Weights of a small mixture-of-experts language model, trained from scratch on English Wikipedia.
Size: 8 layers, width 160, vocabulary 2978, 65.4M parameters.
Training: a variant of Muon for the experts, 5124 steps.
Below are experts of layer 4 (counted from 0) of a mixture-of-experts language model. Rows are named router (the router's row for the expert), up (a neuron's input weights, with its number), down (a neuron's output weights, with its number) and show model dimensions 0-159. Each number is 500 + 25 x the weight over its row's rms, rounded and kept within 0 to 999. Numbers have three digits each.
Before each expert's rows: a language model's description of what the expert responds to. This comes from a sample of Wikipedia text that the model never trained on.

# expert 23
Subject pronouns
router:479517489514472500461477450478491517484578507475537511528436484544499477484497509500534493528493501499450536487565506497476530490501510456527526483500502516471540509539515490516471513537543502498505461507511501485522489527465475497532470468527519505549484490519514549482506467463503469470523464479458511488516513469512457505535463483498472473478464475500527531503512503485518489520460491496530504481490535502505533470513483492472508485484527539507534509508525491503502493470522470
up0:472492531478478516540496489497506477502504458476474464475502503520514479461479486492481540480541518491497489474474455500493517435496498456481520503506490492517539487472520466483511498428449483529524481533462451503471499523514528536523471509503509492512495501515483503500536507559521528493500469511534507541521520494490493507462511446541465532471482527485513504499498530534531476505485459475518513491447515532507496501485514518524529555534509504501507505500479537494507513451506545
down0:460517490487552528486517476469518513491466478544544506483506492521476481498481511503549538512473495462473502462501486489489490517491469515481472564500477521494564482484497466526496536531495532501463517505486472490489502506476495511548472499482456494481483464484540496485540509505484482543512499483513516506472530497505505478494485496464544550503537490504486460526548518520458487498488513513456526503477516455473544553498496500506484491507497536523515565489487493447516480482510506
up1:505474514527475508506526491510539475487458450483480503511550516581457476432522504480495477524528534500506482470537493523540507439506509527447521502489474488499486486484517493526495497490517482477497502521533532473514463472521484521476487491458532520515524515493507461513525528443452536503518503486519507506515473490455491528485495499489514500495520508485460542538471527491442537517478475476531527527506491491499490530506516517513526480506509516463475488487517471485505516509493534
down1:492528500489507503471501490464488521482510547502534524507518500481489487486492504528512521485505490478471512479500503469461534483501472505494479536474520516501542506529504519456466515458515509476503522541468465548506523521504437487530512499523458526498500480503468538519461514500463493500529515523513515496456492509512485485508485582528495501509509525531467486494447491495537517429486550426500496544493531493503480498514479520508466500484477519501526495483552501473527462493479520
up2:483518471506477504469459464508476518546468513525555499473511524488482467507499520544473488476470484519495471545465497504500486514514496496481473514507496510520516504485488515456492484464528508510534498516506482474518527545500517436513474498494470468485489532450480477508497502449536483535484480479450484526518537452497525509489530493540519528490494492539501473508493480497500517481495541501534525532522480530512523493467523492511489472532512457560531526496526429505538487516513522
down2:496479473488471498520504488498510490508495511484484528477449578546497477493500468505486493481526496515540571524502504467529557425509456500516515524504504546469491535484512492483509493471475515509466494535526532500519503528474509481513534506494532503541536497523487492473512457473512494484479515495504520491560471484491478530432525490518516515496487459516461506476469527506526487546493550530512484504508491451499507501482494495496509524482512481482507496503513454484484478470507472
up3:503466464486525460506522539501498533476480547521578504496478506521479505426512496475498506474501470511535524476539507495533485503488497478460475505533497514496465479556534514550496483485519528462450477500522490494499496504492495475494494498516497472512489535514474515480533538484523494476520485502546498467471463450493461521471493531513462518488540496471520513486469494475481506470533521481490504486547498511506499541501474525505477519482534522498526486481500490541469502476509559
down3:512454489571468508478495465512525531478498505480491513500526491527507541527492507524491509493492484448497520510513482525545514512501492475455514492490486491504530502480513543492514552489488509523491475478485493533525492481509502475497510539498522511535504477503486516456462538540498450511469490514476482502505540461454552476449519570513531502536472549476507525511488476452484495516466474507490486507479491519496520445477529489472524491488455530474507510509516532497506483498518455
up4:508518521537508460518467493579484466492470519519497536497452493487519515458491497458526488483514528493516561488508540498506492514482500441482484495495462498491506505519506499516518524537496468525505482474496550527506492533536439479492481485500514496494436539466493493494503564511472466513520518464533481543515468500527487496536515514517452490489466494489498519520505495528465523486477520490508507431496493509495520493494463481496480480482491502556513498517504517499487518508480542
down4:520542481509459466540505524491482507512483484482475541475528517428508492537484499486459503421548544470446571473511489500491499522504480497500497473470531447496523542486502516524493491519509468465503504448524457475517498493509478471514521513491499516495508471530491510488479510496533505513514532506485497514527487460485474500485549507514499501503524495503506507526482494523527518502512539457476485517516481554527453470478520506498515490499473467517504520547502532485525517503505467
up5:450480514527503493476487515482419486483459463499518514501507564509503479490508509497524532518497503517479490541441505519459493500441542473494501523520488497502512445540482509471458537537489492518499466523525521508520467478529537542505509521537473485498520466517476496543495513473495490493499445516500524476511519490527458485498446479478482471517481522535526480479538504487472468501552492518521521478486501505494513527522486534524476496504535502481515514534481475481498496490523514
down5:526504465484520499521555515486463463488496493520485526513485469480482511513514517501466445527504507523495529504470512485507443521503490480488488484545497487481525489501487487494464510493474499543522534509475506476450562541489537526520500497480521520497487499504491504483543452482502527515519512537481487537513449444518512478447530488499520502515484521457517483502527498497485519527527490499516489535549492561519507497468501503497523511467524513461508513450492417509486492489516475

# expert 12
Table cells, months, percents
router:522526501472479531464515445489494502478547502470500535519467529543510501522525487490520483498475525528475537541545505493490508487505503443510509522489533503481506484500524460513501516512520520541499461472540510498516507525476479460507466467503524520515491496525499530472482463475511490496514480460485533479550462455531454496546474473473472473445474489530534507465500505471517518517483467480493524503480528522491513453528462522480516507455517520521471491514518489522529529489516471
up1:541504501533473479505516510496506505519459503487466479491456514479473500526503466484495476506590518478494540523465481490483479493501532508512524514498474506462515494538503539481485509528472480498506554519486540528518511488521484482493481463496508514453527489486458516519521492425484471493502480519497499491528484497544486518438506506507508496537500481532505472503525531508499577468512499512481508526521514471563520462537468507492510475507507503471449512551491485486495513488506506
down1:474524489536508505492518518522509517505480503523486483534491483477484489509490492498514503507503479484490537530527500532495472508484518473541477506472515483494466426509470497498467499504506489515476493520494567494494499457540496491550458481486536532531535526474498551513499465504519503484501506489479437514558545487482502503533503553448496450465530464493519432484495492512479476503469519539501515468491490483457538527531499516510480511476552483495507516481477479487524489511529516
up2:514538524490502489516510524514507504518473533472482513463482480548513534469528478484527470483503469536494484507495494506505481464525518450528513483534478457517485479552519505474508478523519512505500510505504497472502534505520498478544484473561490496504530529503509472482457510437452469448470540468520505476485518539517456503476531466493469498457499491524477574533501467537471503513506487500501534487543513494483477501528525482505506481481473504515508509549506497464500504516460505
down2:496502524454518488511537482522525529461521519492484467535515490518538481489487501519539501496492461503507479501514493455512493537480487542522533483470519496506489501496502469450548513532483489485497473448481533476479471504556478521461506500490502490540501464509469477501452508496514491487509493505466467480490524503518511489513484557521528457549471478501496520451511450521491463505544544516518506480514500513510472542484503547468489488520489536443517524469529507516497535472530499
up3:486492495516502496473468521471504490481491534533515474508520507549433506494503476569499494494479526490492519503487501501474442505497474498537533480510466513461530507502484501486473472478509468506532470487530443547515501545519496523512496488459534484518504480489531493489554459511544506508485493512540517550478481474492484510483477526510532491488498509514480515511517504477541526494485461556477476469496484521453515460519496465495484501506513432495520477512540511488564506490496500
down3:532523487506492496438508523535499489515502525502481460465517509502556505454518497521492527473507496507563505529502498451473527512492508484489511494505462536509510486506470504496525524514536524498504483484495517511529461562464495494480484481478480509494493438515465517520456542526500477521533522511502495507503481445479525552528500484487489532526495529474498500480521427507476437514523475513521488465494480492500522471459473475512494478459538510495502533537533494501514513486527501
up4:513521519494472495523497493488485476511513481472495502529459516476502550518544493495515486484534457491490489472508520470492492515466478515514533509519509487496547472515519502443534464477527502433503483463494548497469499523529503528467485494495523559529510510509498512496512515450474502542485515495525494455500500462485471498517516537535483480489523474514513540468470511495471565523472465427482536494493488506513490498454493545478464509523509522526478490531504479483546490509510495
down4:455502511505521500500501449502499509466495515516494506521547509485495470444477502505474466476483489528484497513520496488544513479492466506509425503499506509474519483485516518537458524525490454499522487524497467533461474510513488508495448496528478483512510502512485513494468491450503492466480476503559516499551491527508531533541517530488482514538507524528504525485499501531578469492491492518472485480533507523543500502456494486481519534525471514481519486495465466486538549529467522
up5:507468522502487502474533488521474500462546496543551506476513516524475489546493476544490475482505506502510555506478510536513530501497485489505546531520487486501501483500494444541505467527503469512502501466507515483517505543489477472482497474482486512523540522501466507497495487504511472504495535511461470508523497498488479507469490487509490546510522487493523479495547528422473482478446433552496495556548517476479479545524456492522525500499489505498498489450524485505487496492471502
down5:510498491503473547474515496495485498481549511496488512513526507466508502524471490498465506504516493517501508534480460503506476485491518473502517454492495511481538452509555542493546496479556529516491521505530482489467500508461499491512583488465492484447507521512541469506477519497486519477507487502467526484534489549522515489532487505499556531491510495480575475545492485485479494495518476503479514462494465481466441487507494495509473522545478504495510490473481463469509533487538497
up6:565483493494490438505535498470497507488549503479495493476534498507514504518474478497433514512488460510525518515495514537482536498477518487504527441512545443498537517504499506511467464472517504509518483521466467504457481470500477483522502520484449511510464508520493512525530455479487505500519505454512538545499520456482513472497521535499501519472505462503518512497495530486505502517480480477498486544499473511501484508550496472532549537519542497527524526484514519528481534452495493
down6:538502527514490496511532502501504452475487506429465460502479491490494512503526510522489557508460494519507482513526510514486550523551472462505472497542479527481505481499515518515463519446509502510493478528473484522516552503519502479478523531488518488459513507500511482478475507509476495499523480496449505525489513472495474496557521494502518496464508550508512498536531490516494484467500430513499530493488475483451501472543502544477514518530502458483456516529498477568482484502497503

# expert 28
Capital I and E pieces
router:551501490519496478460541444497493464494543521483485496493483484500516489495501456474500512534507502522484542512559519467495515483480536506471529474487494475448550443513507492531463545496522504547490488510495484532506510546485464489507469501507498503545493534543508518500521462501475483453529482488507497474529476493497511491518457497506505497476499515519501534502523530472523500502460476486508508504492530558472479477534483504451501501477533556529514512491535477521505494465490457
up0:515516443481516438512537478486476491551513531532466543514514516505508507477450471513503537516509502502475519499498483443521477473471472471501468522477496532519491507497519535482497470488506482482478517489528500490526555520521508443490503511489494528506461484491527532518520526492481470515477516486505517508522512516557507492490536490512516488521515569484505435509481477505490453524509525490479480470501474497486501528476448505531483520533467514483488498537507516446492491554497511
down0:557508507521463514486470476471481484499525539479531455519523465539479460535540487505500511463515517508496487479453464520508556531480506501498483508496488525517506512481493493478538511480493504501529515468516508536530485531523450503537500509490503487497425507498489488515457477534472534535474506471485467503499500504500543496457453510451511456499519537540485522484495498538478512556477471485521478475481528513477515511502481473490514524479514523515521517511497517532516441490483512
up1:502473527517452471540518548518521511488510507486504487470491510506477473528482459491480492485471490475476523506515496515494496499464512558508474498495464519483443502530550519538472523471503506467500543519482534479521494480522541505539467426497483523464513507492507515556483503507489488488486491496496503484464513508503468524462493484499479507515498505493501479520452565504520525512472531524484480547468461491527472528499474486458494561504483457547494476523514496524528493510478515
down1:525462531512495483505516539462474466481505460512510470492474505518448523514533511491483545517481499474480496558509473521548506463496496522543494476513501487527522520538498533516493484494554489515472481502464479472492540495515488462550530502464498442447505499506540512492500464463491499511506494509518553534503508513483478503485486515490519455552476556515482537465469509523492529515505517470490516502509480463528466480491464447514519517521493467522505504503518504469485514494511485
up2:459487536498436519506532497472521483509492499498455494496551503446492454519536509480508499519503555496472457536485508483551485498584484460449491508473545563498477490512543499482504490481495516489521523495499499456512482509512488514521507537523499482528521531482524498497484508481506484515511500494491462501492514513539524475474491465517500522460472431505505505501509467507524535502494531478542452506496497518480468499524499488486497508539474531489486476519495531509468512529488491
down2:468438535497497495502480519517536491511448494503469528449463534483533545500495518476521529497473486487499535479535512455499499485511487482479543513479481477483533483494465511487515512492517480519510499485459538530510490476509483532469501505507529500517490453490499469507554480546466511527488494500476489526503506546487559500502476504515495473499557482480470502440551532497494501495519517487488534494550498483492457498499510474477509433467537493509485533491514528530527526491509505
up3:503520529516496516518497518526494459528481529477503505506557491454516511511482460486510529570491448487514468506463504493470549521521441511517506553501516479502490561470511505490503504537540491509487512453503466489513479492527518444492509466464501455468460490475541495487481497510469505508542486526504492508468500483516548520519491462471518539502502497469498492543460526498527502456533514479478512509467502488519480479533509497503539503482523537472511453510520489492502489496515497
down3:449472491507476508489448517488473496543492493548511520481521480489525483494500532480461515501551483512503497546497486460481546525516421462481543452504518522533504531519516494485463506499488521531483482480493518507492534481507481511515488492498540464516461534545492507511483491488485491484536550529439475553494508546523534510513508499509479456471504515448503475507531502471482487500523501513558515510496472524480500525506516519479473498481492517465490509493506493480538487499476474
up4:534501467520505493498487493502508533494503497518515472453513556482527486458497478457462498472460476481476511487502482492507497518491512487432509509463518492560527505499484474509524523490504500491517497463519478491494529467472542452459555463519519498457503474463483481494492536504510521517490538504500500489499509548496524495465488483477481457471505527537505522511496495515481518495517469551517463525490474535468554502507490500505524524526532554519469523482518477493491530564523486
down4:499523529464514465489471492493511502493519498480504501532499471467514445512505524546486522545482499450522471494480490511461466489535535488514483497530523510503471478493538496487524450464515474487510532571461544504489455507492480490512481524551461506454444534526495492507553486495522497529454494551530522536522503485519545472512478522484487488507487488497504491516486514513460486528541482485537470484490501503499534506512509507494533461469518468471533490482498511491524490524486494
up5:510536511471499482497567483516488490418516479512476504480545511532509510499518499499515508541553471507474513493502489512453568500509532517554531522517493506493491486548477525497490524489534491495468549453503468464528477453510506494496501462518502500533506498498524511517471503513510511454456492549491475499482499528499467464495474496514479512495486513504500543509468520519510500520491482477466558508493477473486497534514518450481473473439489506474525496508499518494525501508467502
down5:487445513523483525518507532484495531542519524483487488510506497526513504473519454490475547529538518505492542467520500423522510474499519523488502526542485440468503532479486514502491521501468491468488474481531495503526530444450532508470492498514527476505504521514492476529472488448480503488463452498535506526505530521494515537523502515528479519466482507483516510497463456533499505483475477504463520513524479492514523475497508504499493573533497468505508474540482515486459483496494527

# expert 47
Table cells, months, W
router:524523505471472535465510445487497506482554498464509537515464527535517501527524492475519487501470520524476541535540505491490503484512508439518519521487549515479501485509517468513499511507522526543503469481533509490516507527473481457512472461496537531520496487533507537479482468478506500505514487466482528474545462457529462496544480478475478470442475490534533510460502505475525520521484474488498528517480529524493521465527467516483529507456514517519470492516509485517525529483515472
up0:544487497508497520477507497514511484509579517453501544542458476543483469540480527489528516462524499540480528517522469480521502510492480493541451499522495494486532489496501468503482525528458454497512477464527519468459519497472478476534485448510497514502497505511504499517500519475497526499473509509497497476498449478468525535494501518510515502469512538543521467467492480492465483492523543481496499522487489456478523501456477509509495476515515500540517443519490505470553510479538474
down0:458526483461495499506518526479482525517490517502482516528497535519482493489511531502495474501488536517496504508500517484464514494545514481490487497499541495543519509496497510515477494530492526466525482523503491460536524492467506498523500523472515465482516543496514459537497537483509517475492491454524477491473506479508522513484458485548495483499504521495520456522528485524376514533457499502494451500528471544479507499520505475505512494547530532530512447486452503502501499471461466
up1:524489480498440494515516482456536495486521506477470482459482498482468533528493506515518496516516502498559519525502512474516518507450482535471543494499460473480518484505490492476493514438523451481508471498509528470496467497477485508511504444524504454480455476518526496500514464491459473470522482505491531559554499471523480474505502496519507499554517532495482484524475519517514513548484496476496549490512494527471527518502560533485523521516504491496518469524520481518539526516515489
down1:541473463468515441464477506524514531492487493498547508476441503520509465495519540564480520487481530501489486500498507447507541501504471472536484479470562500491500510488438524487519485494478497495477520540514506496499478494478448503485535507501493482488499530482481472515462498542498450524482511494507497496529490524505521499475523514480482489492545483498535515484488497508477514477509503523495486524557510511496496517520458513527548501466509485561488509464523446525485505520539526
up2:505518480517518519468470455582500493520476545508515531554486480485513495473513483472515482546480502508528512548509473502470526490463496488490494500533514476533447453500519494504526492511537457477513489514489458507470529535484439529491525504490536498466482515490515493533474476468492439531507474499532505507477510520527471508515493481474524518512490500452532509499470474517513491511479463506510475488486513481539536516505485536502465546499533508502467530476516468513517492527468490
down2:514488529491504504508500475489466542483480519525492540505500479532517497551518521507472505473492486473502512490474542502465484509523509527450493517530488517499539503508519494510482504413529484493490469519463471529539474511508467483538471475500508525469463496511467496471529504519481510495527568504500460515522480456481483505525528508480513496503557497506493529471509563479484474493484492502491512482524454517511532492494516472525490434450553474509497536490524517492502522459500496
up3:530479519522507460472484533504498550510523480535472506557494465541529523460484465559555531473466522465515468490507534478501528548495487487496473464493478504537494517482489526505484476497513514504516454486488518488513497558529505494514516492527504473493500507498476483518495503503521494494530473498511467502533479515518507497529505480495451536520513467509523489506524516487491533473484452532510530495480466485470488479504462483470441548510496473534514497476515430511466498521513473
down3:546478527493494525521480532493484505536501450510511489502528440487495499488538510482487500500544479502481499519488516490508488451528474500499534561463463512491490530470528483511544501489493551485484528483524492502523503504471505490485480538481534495543503528503465526497466489498487417484532525456523434492493528534511460531494507518481501500487527525508485483475467482517494499512486504497480536491490576454495457520499489461492466490523505501513532502529520499468510490508529482
up4:493519514517505436498523458502487574515524500510485508545516456513501505494505519555517495494497508519447544502498471474501515480492506517497464517471549514515495515512497505484466475541515493526520505509467477492510512493459503477489478536456501485523544489510470547454472506483477494501482477509561461492455535501515438496525503499511478521487491486528495550459537511487541487547500524520516492545488515487475496514509476456510496492530468514507516499505508509500501450472517466
down4:442511480525519531492512522496535474485496518508580487509502466479477478503500503494521543518513513513510487517497479493486503499512498494501491482477501482490530504511471460498506503479464562506498559487497450473506434471476462490447519475482486531524500490520533507454523492450520486504505492529504534522537486488467466459505527522549499528525493526502568487479495511486507480477472498487434537488499509474499505526519510510518488503529479505529554512490476489536482497519476516
up5:498517512465548491474517494493522456534477491532482542511469493523496517505527529508472505536483540529552498539483501482481474515564483510492579505505466492460512491450474474508530536479499477452480500503478516526493498556493521487504463485493517515496499502479491481474451512523459459530485503495498499480520470496526480521493506485517489554534492493480517474487538428488515491505502501496517503536507506476504473508492500496465518517465508481504491469490441493558520527508501512
down5:465471490487556477515515478535493500522528490533514474527482489533493476540550528466501534510499484535527490522495548502528511447515497460504497488471485519467477499485499450478498500540433538474496530485501523513444495472493492474493514490498488487515479486501505463511519522467497472518469453543503517497541503526524509490478454521542514532507529488532510519475534502531540499479487499481467529470505491481542480560500488472517490507511501464455491518505491454474499516507521487

# expert 44
Table cells, stray words
router:516521506470480531456516456484492510474553506473510540515464519542521495531519494471519483504472517528475533534551503484486503486504505439516520523491543502482494489501517469503494514523517513546497470461534508486520511519482483467505474472497536525528488499528498535474486461480516488496518477452493537480547460472535454498531481466468475481445475496533525502461513509473519534518482473482491522511488521531489512465530458521471518506464512519514464486512514474512523522492517470
up0:488485504470465478518506483475473539495484497469468545504503504564527492529485495520474446526511497481491500523473453474499455477540534509492503487520581494465551527490493493492471489516473528497480479476473545498482495496496491496500492479492496487523500475467522510489481471485488488538514479481523500555510420552492493515504489490526470487523486532519552546506555452506485485503505534513510538498506538488489489504524494495492522500484528460502478501530514494543504463510500511
down0:523533485481531518484496528492486481548518518528514523472492506535482480470488464492535518465485507436504483452501525521517509472520494496506516511548493551528516499562519511530520481505507494472503460517499481508514505492479541511513497572531516517540538538476465517491500503494463467497485535459522520493491472458487510510494467523501494525482522498494524512472460479471506458484505525516467506538529486474507478508472520456457458463473475474518462446518511500494491517494513512
up1:498496496537463500481554453528512480481516509503488487500507538515494516496523473541509519526502499521483540499523486473554471473445496464475482484534477472492495482528539431503483489517508505515466538482475467474504535544496539519498516491495533516487465481507498502538511527534494525477499476500519504496515513510516499464510495481500485522494536506526531535509496484509482455473482491497465478500465548528506488479564479510473528516523506499468500464496449530544482462521439482
down1:516526457489539460490495479514533478511527559463495506496488517507494464448510525519513464493492447495503488523449502492495571518483492514510485512487486485538472505447516481528509451486522485502492460502496524497460515485548478504492539481486528529524468501496470504508487490515474542439495508489476502503492511493561487524440523540503511497509492506506542501500486510536488514485530503515478511475504519524537501523528507518474522476503492507500554508493476478493534464506429510
up2:524499487494505486518527492515485455500496517481494498510535527534501498537489475466513496551457526513490487543498500502472526475500478487503517516511496509477539474499544494548506486527513478485515462499512487493473524503490446566495505474506492441500493462474486488454497510489504524505474455490541500483470454507500462505484512495490502543469497537478484486530472488525531545472524504490524522455476508476517537501450495476536510515484507514459529488480470487568556484487512548
down2:494524535511479533480492484461474499441486505494507493542488487490530481509541502516450518532527470504522510473506481542530459479516510505456505481483520488494518469475517507458504534519498517459555491494457498527517531533504488510488483504500484542480505524509501498499501460487491529509496522516517534508479526510533493493455478467492479460532481449477502449519502532487487520484500456519522497492497539428499501531453538527495468512455539512505518501498536512525560481477504494
up3:526475476540446489489504469467507517546534512477518518504487497481500549496494479512502500501470517534497478495489505458452533505508578481516506503462508446514506534521509571490494507528489510532545517490458520490508479498435480491524492521494477486506485481524510490527476521535499489552529515481523499518496521501512503493489482499473470527508520506475480483482523504516487516459511486465491520521495515508533476426517498487494513539455505499532486481513493497489461565484455515
down3:510507504483547459524557502502527495502528468478439486487474459494533534485490554483494495501524537491482530528482501483490488496528491506473456515503497500520517480456528531511477479496467477492519495480473490515499505480479485530479488500471487536520493546512532461529482483556513544508494492500500467491498502472506555511569496522503517502541440497530484527506499494514509493435519452487454475485482468504516502489500497500516498471528476542545484484482526506537505470531483511
up4:528466448488529458468528476507503528521503514483482517512501537506489529499506523481511484500512512504496457494519455529518520447487511504508502472519450516482501538517520493482524493498500495436497502495531492448474453499503507520518531487470504497555482533532520480459546472511513552478481478480472549522510459502483492538490467537527516520483494520496500509473456505481476459488524475513515520510523504518493493477521428514517526507503502492501495503531570478507478492533477538
down4:491498518484494505525499535502514503501544516487510522528498499556506499479524482523505539501546485456492486521494504504494476478531478472482509513522506508489518471495473584503489506468520508483468474474540494465511475493518477475466484496473450506546494465448499437464510479533500498482506485503522481493446521494492546495535501518485503462470483522513496546484535524529526490535461498509484470462570476488499500479504516524509513484484508458563508504509524506510456510497536499
up5:514514475533496518463501521502500497499482495524520471468529463516455513512512525502499474479528505515472520510460464508480490489502537465487508528473496469529452519507516476493570500478503482457542503502521492477490444446463504531539474486484529520519473517450504546504552514504530503526519493509488470494518479502465475510509526460539478483476479486530522503490510499474503495551465555472524500513498485529485534500579510510500486488504467484516501524493559505482476519502498491
down5:522519472556466502499485502562499482499479473514504503513480486503463522484468490536478541510516510499478469531484495497516496508498473500517537493492500493495519510510518540460554489518500490505559505548517405446502507478489472504547527490463497462550450528518540519486509484484499542509529486523489516520489494466487499432512515485507509483491513467451489526518510522470485480491509514530459525471498519485511501510500519503469514533521518504482481489541496478472464476516503483

# expert 38
Auxiliaries and relative pronouns
router:499531503528486465471522459507496497486547512434509537500469477532515473498500510494514487508505512523471543517538515481484525477490509447513518484504523523471544496517527486529489520518528483486537439466521517470543529542476489499539489481524485535551518492492485545470476469495509503494515481478503514458517515457511471502535464513507466515484471460490535537511502468475529496504468453502497498485499543473493521482497487524446495503467499531529495516506530487530476518462484473
up0:495493505513499442490500535489504487537539481515469525522496494517499510490542532442524515508491507460502462488490492514538448500527462521501502488517533530526519510495523511506500490502507528494522458522503540452484486466474530481487512474480447469466524461487456457492494514497459500496512508502455509493514488512502505498468499480471536463489485505508551489488524446498484541502511499498509518491521489475467499514512490498541535475486505511514532478550505562485487501530568562
down0:468501480468469510444467493513502489496504469527564476500543507556497468456495512505447483495547501460515483521499504509509500520500515521514484478484508559491521505511505507501505501531518491473489511452497479462514497510519489462500522551512526490490535480487515476497535512422460503532465497474506523496463516520516498475479537554486512520496467526529510480537482471464487497484498490551507488500521487523470510474477530531501481511493491490523481557537488513498514454519533474
up1:510471511522579517523485487524523506508489495541482533510522497470485506501498502516477525487500495516506458451456474491475490458474524519517493479508513491526501492483481507489509489537507491507508490505496511506464479497526471546518519515490475461477532501484454510531529520452506509479492530564499491509485495509472505513485542501506504452531531489496501480500508531529476549517499522507504534530505465460489507450583446491478439461490506510461526489465506522487494517495448501
down1:467477537477488545486442506473487497495515510502510520490447497475501463479470473490502499500518534559515491514541520524545477534515508476479464533523506535514559538490511494480491540490522496455490527494484493472484459504508498524504532487519495493514494464496515515463481494533514468536483523482525475474513521496502501492491513554491486498478481521523532487524487475479514451479536490476546476468508485448459540528437495504488486556491476513512467498530525512490470511507527515
up2:485539483475509566489487525520490487527507486473524504508508524504479501507476479502460486503523540469487527500541566460517522484492515485526501490495484496531514511496510542502531542500479508490471515484470489557529507464454462539481523526478488505475498450511455522479520519488534545490526503457516462497529471513516525492522491505538493459523468472483521468510492550462535526502489482490466485490492504509487500511456512490514501446564485486535487491484495478461507495516468483
down2:529510509490523505528521494485526500447503484466471484499551483509510454478488507485517461454508442520500526457500499538464483506463504489498475487533492513486512479500526511492496470546483515524519498508446483513504540554481478497523480457504543528491563456483481471513512509472485476506514532507529503532547488516515495545504544517494496532536531470479531521500453488536502486482489491519499483503444472540497510514441532485512503490483498463517488505472507493493492484530522527
up3:487531522537501480502496487460507502461529496471534531500527537470525541487506524494476483504473482472482554502523472484509555456458472526481518513470482543508510474554518532502493510503519537503502499483503502542518502522478528492528534481518522512499489433512455483488432491519501497476458501526470487507496507526500510467485458508490485525524513502513502519512470520477464466535532546484499503523492528544511491458494496471547525507471529505506478487504455485446497510482513476
down3:508485474475504483506484513528465450478497481527506496485496505485464466426522493524541480497464477541512482470473461450461499506550586507496522516483496532515469509517513480502522460472502528471490527503498500474525544491483527503500478493497507467509515515478511475528480524543484534530490467529538455533471514482492541530475527504530480498497539459506474478472520521506496518488514510517545488570485517515479502508506485502491491490514492491514481515495475524538535469509488504
up4:500512476485534551515455533500497476503499464506510517510514494515494514515492501493470455506528496477498515535513536505503439530517527473459472475503507494485461532483496581481503475528459501453537504489462515511526519504508494491452517516480516529471475466535511523551490499465488503506507518498508502525488505483542478439473533517515487516542475520506496472460457486492528551477502501491453527496488524492529486546516491470522507489507480484489513533470449530478469499513524496
down4:559491494536528486477519491494515500485513463502471513489527490521545480529504500519504527491477488493486473514476499465509503496484507495500498524513536433533545508505495441514508533525500496511489480440490457486517465485504533490472507476481475533503487501531497468555483535509498544497485532482500484490509499509503483472489477497486494524512553495527482529527573440460497492494529506459474483486481447511499492456530496512500541515529554475496508472528513458525518462513504503
up5:490510506507497512474489506456515547471535503481465502508540490496497438506472491513494515461489474477515516512492543481533515518482535551491497501502479502481484511518484510476485509488508497508467512511498443521472513485492500512536528497484532516417504495558461484510495474482529511537491493535549525528528494515468530475503526464459454499494572468525548457507463517490493523470507483523513501469510507465488498515529523494536493491514499463462510475482505547507513506507492536
down5:457479483520518557488518495509491493501504536476517457481471473487463470506534508544505555508476496534501474505524524479445533496491519502509454497544505486464532503533492498514488529481480491471550458477486479499508529508478503515493527533545498454502485491504519529516519470504468500520475519475522511498501519530503478502513534520528499504506457488447519463535555484485516482472511488489485503477518571467546478529470469524521527461490454512502493499504487510499491458522485486